From a checkpoint of a small mixture-of-experts model trained on Wikipedia.
Size: 14 layers, width 320, vocabulary 8192, 38.6M parameters.
Experts: 128 SwiGLU neurons an expert, 3 picks a token, a softmax router.
Below are experts of layer 10 (counted from 0) of a mixture-of-experts language model. Rows are named router (the router's row for the expert), gate (a neuron's input weights, with its number), up (a neuron's input weights, with its number), down (a neuron's output weights, with its number) and show model dimensions 288-319. Each number is 200 + 40 x the weight over its row's rms, rounded and kept within 0 to 999.
After each expert's rows: a language model's description of what the expert responds to. This comes from a sample of Wikipedia text that the model never trained on.

# expert 6
router,197,223,196,195,175,215,124,161,177,220,260,299,106,216,259,210,155,180,225,161,267,247,184,206,202,155,156,199,170,143,118,201
gate0,220,274,180,191,108,160,223,199,235,109,221,229,241,173,194,190,156,180,215,205,227,230,194,228,170,128,231,181,239,222,214,154
up0,206,88,184,229,195,214,180,151,195,167,236,183,235,226,234,241,162,234,179,173,190,228,182,154,118,168,258,219,162,161,211,241
down0,213,250,194,222,238,245,224,140,202,162,166,204,123,274,135,214,104,183,118,258,242,179,137,195,145,185,251,177,276,271,154,289
gate1,184,181,195,162,265,221,207,132,173,242,165,262,162,215,154,301,181,197,201,247,136,141,169,157,154,201,163,300,187,181,186,230
up1,182,285,141,188,258,226,267,139,216,188,157,113,233,193,151,195,202,214,199,253,172,180,197,154,272,236,122,162,164,257,229,100
down1,221,193,191,234,187,290,101,126,198,264,154,217,138,212,217,131,196,166,133,177,151,140,270,216,148,179,213,172,230,274,145,182
gate2,198,292,233,135,165,212,162,210,178,205,245,248,207,116,151,200,216,206,160,259,281,217,269,157,221,177,176,272,208,237,208,270
up2,177,225,168,192,237,209,209,171,180,201,148,202,123,268,164,168,227,173,212,242,187,254,159,173,204,263,256,192,199,190,227,209
down2,238,163,248,224,202,188,142,184,229,143,130,187,181,202,183,211,176,231,182,139,276,294,218,195,252,123,173,237,207,140,268,202
It responds to: Markdown table pipes, row breaks and separator rows, plus header words like Runner-up, Votes and Award in sports and election results tables.

# expert 11
router,208,202,243,177,155,224,188,223,161,147,223,211,140,259,242,236,197,198,223,124,220,234,148,190,163,212,177,219,223,177,192,234
gate0,218,222,197,167,265,221,186,170,230,178,274,214,237,199,147,202,211,240,172,193,187,188,241,225,125,210,131,244,227,186,218,239
up0,199,193,210,217,173,111,207,176,146,140,181,184,180,143,192,193,234,240,186,171,196,129,238,172,186,199,144,228,248,195,238,107
down0,191,127,169,271,210,285,216,217,166,221,239,193,181,113,200,187,243,167,193,217,219,272,90,241,185,180,188,153,153,183,267,212
gate1,111,241,189,211,259,223,157,190,119,250,194,200,208,231,164,234,185,145,173,188,180,199,218,150,273,143,211,235,185,147,251,153
up1,198,227,115,160,153,185,216,171,179,226,158,201,181,229,165,184,180,253,191,228,152,196,119,172,167,262,223,187,243,214,181,245
down1,209,153,252,227,215,215,198,173,176,163,198,210,230,190,195,172,277,220,207,169,185,230,155,192,187,190,159,208,196,198,186,200
gate2,105,196,177,170,248,253,130,222,124,212,264,212,275,174,221,191,255,207,178,234,176,179,188,134,148,248,176,269,218,219,246,183
up2,215,212,185,231,129,197,212,137,291,155,196,229,193,180,251,171,178,219,224,229,220,220,215,208,222,152,204,137,196,262,206,217
down2,85,182,142,174,208,234,216,205,217,144,111,134,224,263,254,269,188,170,195,251,186,125,153,164,200,174,193,173,240,205,176,222
It responds to: Word-initial consonant pieces of lowercase words, e.g. h, fl, cl, br, or the p in multi-purpose and Housewives.

# expert 5
router,242,259,141,181,199,231,169,190,139,229,231,204,113,204,209,192,184,282,235,164,210,254,158,234,210,203,153,120,149,180,216,243
gate0,222,215,228,284,245,224,189,212,124,238,188,131,140,202,238,223,158,283,129,163,197,171,203,250,145,205,148,202,131,179,186,276
up0,223,162,205,166,173,243,196,144,200,208,242,254,136,211,181,254,162,260,196,161,278,143,149,255,230,142,190,206,195,170,186,273
down0,138,194,196,131,170,200,204,301,164,176,158,202,196,154,181,171,205,174,153,183,160,198,151,153,158,195,251,278,221,201,231,197
gate1,220,193,194,179,153,238,126,207,192,244,278,204,254,179,165,283,214,163,246,224,252,214,204,224,227,205,176,221,260,198,214,201
up1,217,216,205,230,247,117,198,257,256,134,216,252,263,212,244,177,187,247,225,166,171,194,224,245,97,222,240,186,149,203,166,222
down1,244,223,239,243,231,147,147,190,187,259,207,239,216,160,74,232,221,196,130,109,148,235,226,174,176,173,153,211,243,170,126,239
gate2,191,323,167,188,190,177,180,160,189,236,188,247,217,183,240,153,158,129,183,268,246,216,169,115,199,221,181,182,276,183,235,147
up2,200,152,148,199,155,234,314,165,130,190,140,181,189,204,174,139,159,173,167,221,147,193,243,205,131,203,215,182,228,209,173,108
down2,256,200,236,215,200,165,184,221,193,132,184,205,200,237,241,220,211,179,206,186,230,213,134,253,152,159,203,247,226,225,206,192
It responds to: Capital letters and fragments inside foreign, especially Slavic or Dutch, club and place names after a capital, e.g. HNK, HVV, Hajduk, Tallinn.

# expert 9
router,207,260,203,187,215,220,165,156,192,178,224,274,166,193,205,205,226,238,258,166,244,200,200,291,121,266,204,171,167,157,168,210
gate0,203,209,270,227,237,262,258,178,140,214,193,119,220,189,115,207,195,217,152,215,82,227,173,166,221,235,150,196,230,185,174,189
up0,212,113,183,231,223,213,237,162,246,164,212,160,212,179,222,165,184,185,166,208,155,190,148,156,221,246,200,175,253,229,197,185
down0,213,188,166,271,240,168,276,123,187,181,158,162,271,218,173,156,184,211,233,193,143,196,184,245,300,279,175,243,148,194,162,136
gate1,194,163,184,206,194,163,223,172,230,164,191,233,291,221,140,167,213,188,275,212,205,180,185,180,229,190,256,141,153,251,168,226
up1,124,240,227,174,203,227,191,205,167,226,189,299,197,193,147,140,200,105,212,168,199,254,124,228,137,230,264,187,171,227,271,172
down1,220,159,194,193,186,232,243,173,162,260,229,183,156,150,230,247,127,208,185,262,230,223,274,214,240,210,177,207,149,162,241,190
gate2,171,176,190,239,210,213,197,212,185,223,133,139,193,175,162,135,141,235,305,185,183,185,222,212,153,176,124,207,197,228,176,170
up2,211,150,213,205,164,267,257,209,240,165,166,146,224,220,184,124,170,186,150,197,237,209,176,164,236,308,203,214,180,206,121,215
down2,151,169,222,204,248,130,217,192,134,231,248,209,199,162,177,259,171,198,204,150,176,211,178,227,165,110,202,225,243,254,223,211
It responds to: Function words and career verbs in biographies after a person's name, e.g. was, is, of, joined, served, appointed, also surname endings.

# expert 14
router,203,256,212,180,189,179,163,181,173,209,227,200,187,233,232,226,157,292,235,92,271,161,118,234,180,264,166,155,210,180,200,187
gate0,231,210,179,185,133,169,107,211,176,163,180,170,190,178,189,209,210,280,232,228,145,169,168,166,204,167,192,209,132,235,194,238
up0,281,153,189,209,191,188,154,184,155,224,158,142,196,164,194,173,211,237,190,233,98,195,209,177,305,152,111,220,194,217,198,168
down0,254,199,117,234,172,134,231,181,237,235,297,223,154,234,228,198,154,211,181,169,246,166,237,184,205,215,211,192,188,167,242,169
gate1,181,218,221,246,322,194,193,282,197,150,166,149,134,193,217,168,188,230,143,174,218,181,210,132,182,170,166,188,259,234,205,142
up1,206,207,146,182,192,169,248,113,240,263,277,211,226,195,184,206,277,198,199,234,206,225,157,232,221,182,281,204,256,243,210,217
down1,160,160,220,167,155,185,132,219,264,142,183,256,277,245,186,178,252,215,199,214,251,211,140,135,198,197,74,241,247,229,183,241
gate2,169,229,254,127,160,193,159,144,208,242,221,230,243,192,202,183,152,166,194,225,204,193,278,220,174,205,202,152,226,184,194,135
up2,239,229,158,204,204,231,206,292,159,210,180,239,201,234,228,203,242,197,258,199,203,215,99,243,283,222,140,245,154,217,215,144
down2,222,197,144,185,225,157,212,112,212,230,232,195,256,126,180,219,156,172,201,253,148,295,168,189,206,115,220,199,171,232,167,297
It responds to: Middle and final pieces of European and English place and personal names, such as Innsbruck, -burg, -shire, -ington, in geographic and sports lists.

# expert 13
router,227,245,170,157,150,234,183,197,227,162,210,222,236,249,247,209,117,265,278,209,239,238,177,200,170,212,195,159,160,133,83,247
gate0,220,177,269,256,219,199,179,169,193,139,201,210,244,216,254,257,240,164,252,226,177,261,164,177,244,160,253,202,206,181,191,150
up0,255,124,174,243,204,145,140,149,184,152,176,228,209,217,288,166,186,203,102,276,201,187,246,263,210,204,208,269,137,231,223,176
down0,200,220,168,221,204,206,187,193,209,243,161,165,172,142,161,236,196,190,234,227,305,187,195,168,152,158,205,246,257,182,232,235
gate1,139,118,251,246,200,183,237,241,208,241,155,134,213,160,98,200,187,176,208,245,174,208,155,233,223,168,250,208,173,217,239,159
up1,183,158,200,225,182,206,252,247,154,252,98,217,229,231,212,167,184,188,210,142,172,217,243,199,198,177,115,222,162,175,209,234
down1,187,223,255,175,255,271,151,214,145,247,187,190,155,210,221,253,189,199,150,225,154,244,205,179,191,237,204,215,197,222,138,217
gate2,240,257,157,160,169,234,185,254,184,161,159,152,189,196,223,213,228,205,231,216,250,204,178,131,234,128,139,215,177,169,290,242
up2,138,214,175,291,187,213,199,98,216,219,210,278,147,221,168,120,203,215,184,152,157,183,235,270,195,252,295,137,189,197,161,186
down2,303,202,248,194,159,250,204,266,286,102,212,91,206,196,191,159,199,213,265,224,169,165,232,159,227,233,283,177,178,201,153,157
It responds to: Commas and clause-linking words such as which, that, when, after, while, but, and the second piece of Moreover and whenever.

# expert 7
router,215,170,148,172,104,240,164,218,174,110,258,197,248,220,240,218,143,195,265,209,195,210,172,218,168,222,145,164,201,192,130,205
gate0,236,148,171,220,147,233,169,208,271,155,219,259,204,184,159,234,234,165,265,250,282,155,221,186,143,236,317,124,191,214,166,237
up0,205,176,164,204,149,146,184,228,231,185,245,162,219,176,139,221,190,135,243,228,233,169,198,163,203,171,246,177,219,210,217,186
down0,206,108,192,231,182,199,131,222,179,205,266,169,276,197,215,188,210,223,189,183,242,146,215,184,270,253,180,209,242,160,137,217
gate1,191,207,204,165,158,124,254,235,127,180,180,266,221,163,144,190,200,178,190,202,156,206,126,170,251,156,168,89,204,242,196,248
up1,237,186,189,205,303,272,194,226,112,150,221,224,170,260,161,231,131,225,167,199,210,149,223,241,121,208,246,192,179,208,158,189
down1,186,220,173,193,181,175,217,227,276,236,207,165,201,181,185,215,268,234,182,228,205,207,198,145,227,261,94,145,187,153,248,208
gate2,193,176,266,146,164,204,165,166,207,218,226,216,209,283,165,203,296,275,311,204,259,259,255,208,144,269,209,191,172,182,197,250
up2,158,234,160,204,208,246,210,196,212,205,216,198,187,180,262,161,174,147,34,161,257,236,186,205,162,159,210,236,222,229,154,177
down2,162,172,233,203,134,224,148,175,211,170,220,196,257,264,253,151,166,145,168,242,253,205,188,188,267,221,222,197,180,179,165,131
It responds to: Verb suffixes (-ed, -ing, -ated) and verbs like used, called, included, found, named, plus object pronouns them, him.

# expert 12
router,186,212,195,217,192,230,127,224,207,240,170,173,229,228,244,185,218,248,250,180,231,156,137,215,136,192,182,151,185,163,203,214
gate0,253,205,254,183,226,145,161,225,231,198,262,194,143,298,162,226,212,220,152,185,198,273,174,166,264,213,237,187,250,280,245,181
up0,230,189,229,275,235,173,175,191,247,200,254,160,225,247,236,256,205,240,102,213,187,206,233,165,233,223,211,230,261,202,138,126
down0,236,248,161,117,199,223,245,264,210,215,162,213,227,203,168,168,243,247,303,230,174,181,211,295,117,219,189,223,155,219,188,196
gate1,141,238,210,190,211,191,218,129,168,208,181,231,216,213,139,237,276,229,204,169,335,186,238,181,277,214,214,170,205,228,185,254
up1,282,193,174,242,179,214,185,273,192,206,198,286,182,200,259,187,115,188,120,224,113,202,185,201,151,187,261,182,171,158,181,197
down1,154,189,209,230,175,244,237,137,261,159,262,216,139,226,190,172,234,231,221,165,228,227,178,200,278,206,214,221,205,160,155,164
gate2,186,170,220,216,235,187,223,197,255,188,144,156,177,225,155,208,216,239,242,279,242,176,217,225,190,190,168,166,213,146,261,151
up2,189,169,249,184,229,245,199,241,231,226,194,207,168,162,230,214,210,226,247,194,216,200,98,211,157,170,206,174,205,170,126,183
down2,216,201,214,272,123,200,209,129,152,170,236,198,185,277,217,267,142,220,194,145,223,164,296,157,230,176,196,215,198,156,171,201
It responds to: Periods and closing quotes or brackets ending sentences or abbreviations like Bros., plus completing name words like University, River, James.

# expert 0
router,218,219,219,224,166,230,157,213,170,97,228,230,193,238,239,227,168,210,223,259,242,248,145,213,152,164,187,175,171,171,179,211
gate0,170,230,219,241,185,129,209,173,229,259,207,177,146,259,118,182,195,205,170,210,208,201,251,170,208,171,242,238,251,197,204,169
up0,193,277,189,216,223,234,222,138,192,265,132,196,188,230,265,244,219,185,218,176,224,204,235,208,148,185,149,261,235,193,254,266
down0,212,182,201,204,255,301,201,213,209,179,174,285,235,158,190,188,235,214,234,176,179,158,152,254,147,228,162,139,179,233,175,206
gate1,255,277,279,221,257,239,242,197,222,195,229,164,252,221,164,138,158,196,209,191,223,199,153,163,132,147,177,228,191,226,214,253
up1,196,270,164,249,237,220,160,133,266,171,192,161,186,223,192,169,243,192,231,200,193,167,149,210,187,188,282,240,229,209,216,122
down1,248,188,202,254,156,195,203,195,183,238,217,196,210,211,167,197,101,284,243,147,261,186,201,154,227,179,225,225,154,185,232,193
gate2,122,209,147,220,129,248,222,219,184,221,225,163,118,223,169,271,156,262,170,154,174,116,213,240,177,216,238,161,239,169,145,247
up2,111,177,186,210,147,203,242,223,209,165,208,173,158,262,198,266,225,231,157,206,264,151,183,126,200,121,178,159,234,226,119,211
down2,174,165,275,251,205,158,242,123,176,115,221,176,265,249,211,150,155,155,188,158,161,314,196,166,247,233,202,138,172,226,132,166
It responds to: Opening pieces of longer words, often prefixes like pre, re, un, ex, comp, plus LaTeX symbols and section-heading starts.

# expert 8
router,235,226,212,215,230,221,164,189,170,77,215,211,194,245,215,174,229,192,223,225,241,193,232,209,135,251,181,181,159,155,116,259
gate0,113,213,188,178,163,196,171,256,180,170,273,235,182,151,144,182,203,197,204,156,167,169,203,193,245,140,165,230,201,173,201,266
up0,226,227,198,153,205,238,177,187,209,219,199,168,200,211,220,232,204,228,141,170,193,245,253,213,165,202,191,132,166,104,139,266
down0,207,272,234,166,211,207,195,225,173,217,160,166,206,260,153,196,219,178,197,195,252,207,214,224,174,198,172,189,164,123,183,200
gate1,204,301,199,182,192,262,216,177,200,260,202,128,224,155,126,258,221,198,273,205,206,279,218,138,194,248,174,197,149,191,227,242
up1,254,129,286,205,204,163,224,160,147,127,149,212,224,224,191,142,189,206,174,199,279,253,213,227,111,142,185,206,231,159,248,168
down1,154,172,186,179,115,232,197,205,223,207,181,159,211,208,234,186,239,255,183,137,197,114,197,200,182,256,154,178,245,277,278,150
gate2,206,182,184,190,195,268,215,245,185,227,153,206,212,200,124,210,188,237,214,223,224,136,178,166,234,254,227,244,160,241,165,214
up2,218,213,147,158,209,175,201,238,187,264,256,252,197,212,191,165,170,187,219,187,166,123,189,284,159,184,231,234,163,201,162,175
down2,141,150,178,223,240,263,218,206,223,195,171,164,217,197,165,137,239,229,219,231,201,179,235,250,186,206,172,209,296,156,188,227
It responds to: Field names and values in infobox-style lists, such as Capacity, Town rights, Created by, Born, Total and population figures.

# expert 4
router,219,202,101,157,149,230,195,214,208,143,244,277,201,256,244,197,143,175,253,212,212,207,173,271,175,246,247,174,227,161,107,268
gate0,83,210,184,233,199,233,146,191,184,134,233,183,217,145,201,243,219,207,162,239,178,174,254,247,150,206,201,214,220,154,137,244
up0,240,262,246,273,208,212,269,183,264,250,167,259,195,231,169,163,192,232,195,199,186,156,170,206,232,158,202,171,168,245,172,214
down0,250,187,231,207,167,233,186,267,187,170,219,246,239,154,227,246,172,180,192,179,184,237,164,182,204,195,212,315,153,195,215,214
gate1,193,227,188,179,236,203,217,213,90,236,216,154,175,176,197,208,148,194,236,213,215,216,271,273,261,182,215,207,244,222,235,275
up1,208,215,243,221,225,194,181,218,243,223,117,142,165,104,203,203,163,229,214,201,131,195,245,216,195,133,132,221,187,168,206,232
down1,157,171,220,194,208,171,196,276,154,216,147,240,221,290,198,205,225,247,223,189,211,204,120,224,239,245,237,153,235,208,240,182
gate2,202,150,170,235,197,183,212,253,232,237,203,207,174,161,130,148,159,158,255,253,219,263,233,199,172,159,182,145,209,136,263,271
up2,157,158,170,230,160,206,153,241,191,191,218,137,175,258,225,216,248,221,163,178,170,182,196,191,273,184,176,260,207,118,211,130
down2,173,267,207,194,175,160,166,173,221,151,226,210,228,166,131,230,212,199,206,152,222,220,217,241,182,249,249,206,163,215,234,218
It responds to: Prepositions, comparatives and auxiliaries like of, than, to, was, around, often following numbers in census, sports and measurement prose.

# expert 3
router,184,240,197,137,184,236,218,226,141,150,216,271,226,276,237,270,124,220,234,152,223,254,194,224,147,199,213,204,157,163,164,205
gate0,246,188,237,161,166,234,276,270,203,224,324,209,204,202,180,178,168,247,224,209,234,213,183,194,253,128,203,164,208,197,274,213
up0,199,196,218,152,263,268,218,216,210,209,184,274,206,139,177,224,231,211,177,198,246,229,230,172,180,214,233,206,216,235,204,282
down0,184,163,252,239,173,173,202,144,248,254,214,104,284,203,199,172,233,185,103,125,217,167,143,206,240,191,191,222,207,186,144,231
gate1,184,206,152,209,170,187,238,212,221,311,132,220,200,253,189,219,267,181,237,135,230,120,184,220,199,234,198,204,186,210,222,139
up1,147,163,209,234,164,168,216,187,129,186,250,174,175,289,224,212,245,212,196,164,232,171,231,253,200,228,141,175,212,209,157,183
down1,222,153,191,205,214,124,239,250,172,271,239,183,177,206,219,200,194,273,174,125,189,162,218,208,153,247,179,170,268,170,243,190
gate2,182,238,211,186,165,273,208,190,235,139,157,166,199,197,193,160,121,157,198,246,255,170,202,210,195,140,132,190,238,304,234,126
up2,194,176,217,120,118,184,208,223,184,164,223,271,173,203,241,247,156,121,172,331,181,203,205,159,216,149,173,174,200,240,214,184
down2,211,136,182,146,217,164,218,213,242,209,275,112,171,221,231,132,174,205,203,137,181,224,222,268,199,245,249,125,263,229,154,174
It responds to: Subject pronouns (he, she, it, they), and/or, and word-internal pieces in species and biology articles, e.g. Artemisia heterophy-ll-a, beetle, internationally.

# expert 10
router,224,198,232,176,170,258,195,251,189,170,264,244,217,273,228,209,160,212,231,177,209,270,172,242,155,257,256,205,162,185,175,253
gate0,196,174,187,171,213,191,130,188,241,180,161,269,181,173,165,259,154,225,216,137,210,219,184,183,244,175,231,204,228,198,224,167
up0,173,249,176,130,267,164,252,191,243,236,168,214,128,154,157,219,223,230,179,198,207,195,203,133,241,210,212,306,211,202,215,160
down0,187,273,192,232,211,194,216,191,173,173,209,209,184,172,272,195,246,199,162,179,144,202,201,175,189,200,192,146,170,191,195,167
gate1,179,182,211,175,176,169,201,273,245,127,226,206,226,204,167,163,197,183,154,162,157,209,166,159,161,172,244,234,157,284,90,244
up1,161,164,172,194,227,222,198,192,133,238,221,131,209,132,172,262,238,214,274,264,223,191,117,202,185,189,133,218,208,167,214,194
down1,145,221,202,262,207,186,204,225,245,177,234,152,200,199,203,171,226,196,282,191,166,205,190,237,142,144,217,195,249,183,179,187
gate2,146,198,157,112,133,220,212,251,156,181,213,175,250,184,186,225,197,201,218,164,192,160,122,239,226,246,243,213,185,225,210,167
up2,157,182,228,194,145,209,239,209,194,218,233,109,203,144,199,206,197,201,193,181,215,167,271,227,237,172,171,219,266,158,193,180
down2,228,178,229,217,203,143,180,141,157,244,192,166,239,165,195,203,165,214,175,148,233,239,225,201,168,229,93,183,217,194,210,277
It responds to: Articles and possessives like the, a, its, their after prepositions or verbs, and the first word of the noun phrase that follows.

# expert 2
router,232,272,225,201,205,216,140,157,165,210,210,251,108,253,230,173,216,267,264,158,263,187,157,261,156,255,166,144,200,146,137,253
gate0,212,279,265,184,242,147,236,144,210,186,229,228,176,235,208,251,219,247,181,186,229,229,214,130,235,236,185,107,191,200,181,219
up0,169,226,229,237,245,197,192,118,279,186,259,236,154,260,212,172,161,191,176,237,287,192,241,183,194,212,246,169,203,198,185,174
down0,218,228,178,243,241,154,247,305,192,197,223,209,194,184,206,195,176,229,237,170,154,191,192,229,172,222,181,212,128,188,184,190
gate1,122,208,191,186,204,230,191,109,208,239,236,197,196,157,259,221,222,218,163,185,249,181,266,179,277,222,200,254,159,280,224,160
up1,165,191,174,208,179,173,205,218,149,202,188,213,165,164,205,188,157,124,202,192,202,222,225,186,293,238,275,225,189,326,195,102
down1,219,214,189,282,172,174,195,264,199,166,144,200,255,184,220,296,174,178,211,265,130,251,171,262,177,127,179,195,210,187,228,170
gate2,214,187,189,218,271,207,128,157,192,242,170,213,160,118,134,159,191,197,202,107,187,233,156,210,184,166,238,150,214,241,231,241
up2,168,192,153,199,153,170,191,238,229,190,264,163,178,217,230,210,167,211,236,208,230,160,172,188,168,166,199,262,164,82,186,169
down2,286,198,203,168,165,166,191,244,198,193,214,243,230,236,159,196,247,179,162,228,168,190,249,219,131,198,262,111,217,217,252,195
It responds to: Digits in dates, times, scores, coordinates and statistics, plus table pipes and commas inside infobox or results rows.

# expert 1
router,190,222,177,187,97,228,167,162,180,210,213,208,150,251,254,191,164,252,250,134,252,224,145,192,182,260,199,190,163,210,148,242
gate0,218,167,215,165,169,246,237,184,213,141,266,236,211,196,214,176,194,222,268,190,201,127,146,202,270,165,222,177,219,190,174,224
up0,110,204,213,169,164,178,194,182,189,135,131,135,258,153,203,180,168,166,238,184,128,179,152,161,207,226,220,142,199,178,249,228
down0,211,153,207,269,266,198,174,203,144,196,209,131,199,156,162,168,179,213,182,200,191,229,192,226,106,164,153,203,260,163,257,241
gate1,207,155,154,162,214,180,212,189,150,152,136,164,151,208,229,132,197,136,195,225,208,153,195,213,150,203,279,174,173,175,179,284
up1,207,213,196,230,119,160,188,152,159,171,148,130,181,145,180,182,151,267,241,106,174,167,250,237,188,196,180,247,249,205,222,154
down1,195,214,170,105,137,232,252,226,191,239,236,147,213,157,225,166,126,137,193,209,178,204,226,196,253,204,297,225,224,235,153,239
gate2,230,134,170,265,143,157,204,204,232,245,265,259,208,188,185,202,264,196,139,178,243,200,235,234,235,135,156,251,212,146,164,166
up2,132,148,179,250,159,159,128,187,257,161,231,212,173,108,194,203,265,201,151,165,181,124,134,172,222,204,147,208,170,206,190,235
down2,152,216,164,199,206,180,219,179,226,210,135,189,245,220,212,198,176,178,240,269,159,204,181,255,256,174,242,218,201,220,198,215
It responds to: Sports-season text, including year-range dashes and second years (2021–22, 2023–24), ordinals like first/second/third, and table pipes and section markers.

# expert 15
router,256,280,141,168,149,216,197,211,177,208,179,208,155,206,208,250,183,236,252,175,230,142,175,199,183,176,185,146,156,134,207,221
gate0,186,170,205,232,140,185,231,271,127,251,210,241,203,215,170,255,126,118,181,212,153,214,216,159,210,240,166,215,193,199,203,115
up0,125,142,197,138,162,214,241,208,210,122,260,267,190,246,187,235,312,200,266,216,171,177,240,218,198,159,267,170,230,222,164,218
down0,184,164,305,212,179,204,228,215,136,254,213,200,201,93,163,212,244,208,181,236,214,147,193,166,276,213,278,180,195,203,190,224
gate1,206,232,110,199,165,151,256,188,135,246,160,162,217,166,210,192,162,238,243,208,175,179,141,189,107,223,224,198,158,222,224,231
up1,184,119,306,205,255,314,154,198,195,192,228,212,213,225,181,204,188,150,196,183,223,186,199,200,266,149,164,214,212,213,174,194
down1,188,189,199,173,245,168,252,167,243,274,92,238,125,142,228,116,186,241,240,256,136,221,217,166,184,225,244,211,230,245,148,295
gate2,202,226,115,194,242,141,180,159,190,218,275,185,233,176,208,214,188,225,179,235,243,234,127,160,172,146,194,171,198,260,199,192
up2,239,195,257,212,221,226,228,211,225,191,189,256,140,202,194,232,228,191,168,254,231,173,217,175,235,228,268,228,147,253,191,214
down2,123,180,203,240,126,171,247,221,159,211,223,175,193,209,258,159,185,197,202,174,216,189,213,224,207,134,205,254,244,276,206,196
It responds to: Given names and pieces inside personal names, e.g. John, James, Mc, the ac in Jacobson, the is in Élisabeth.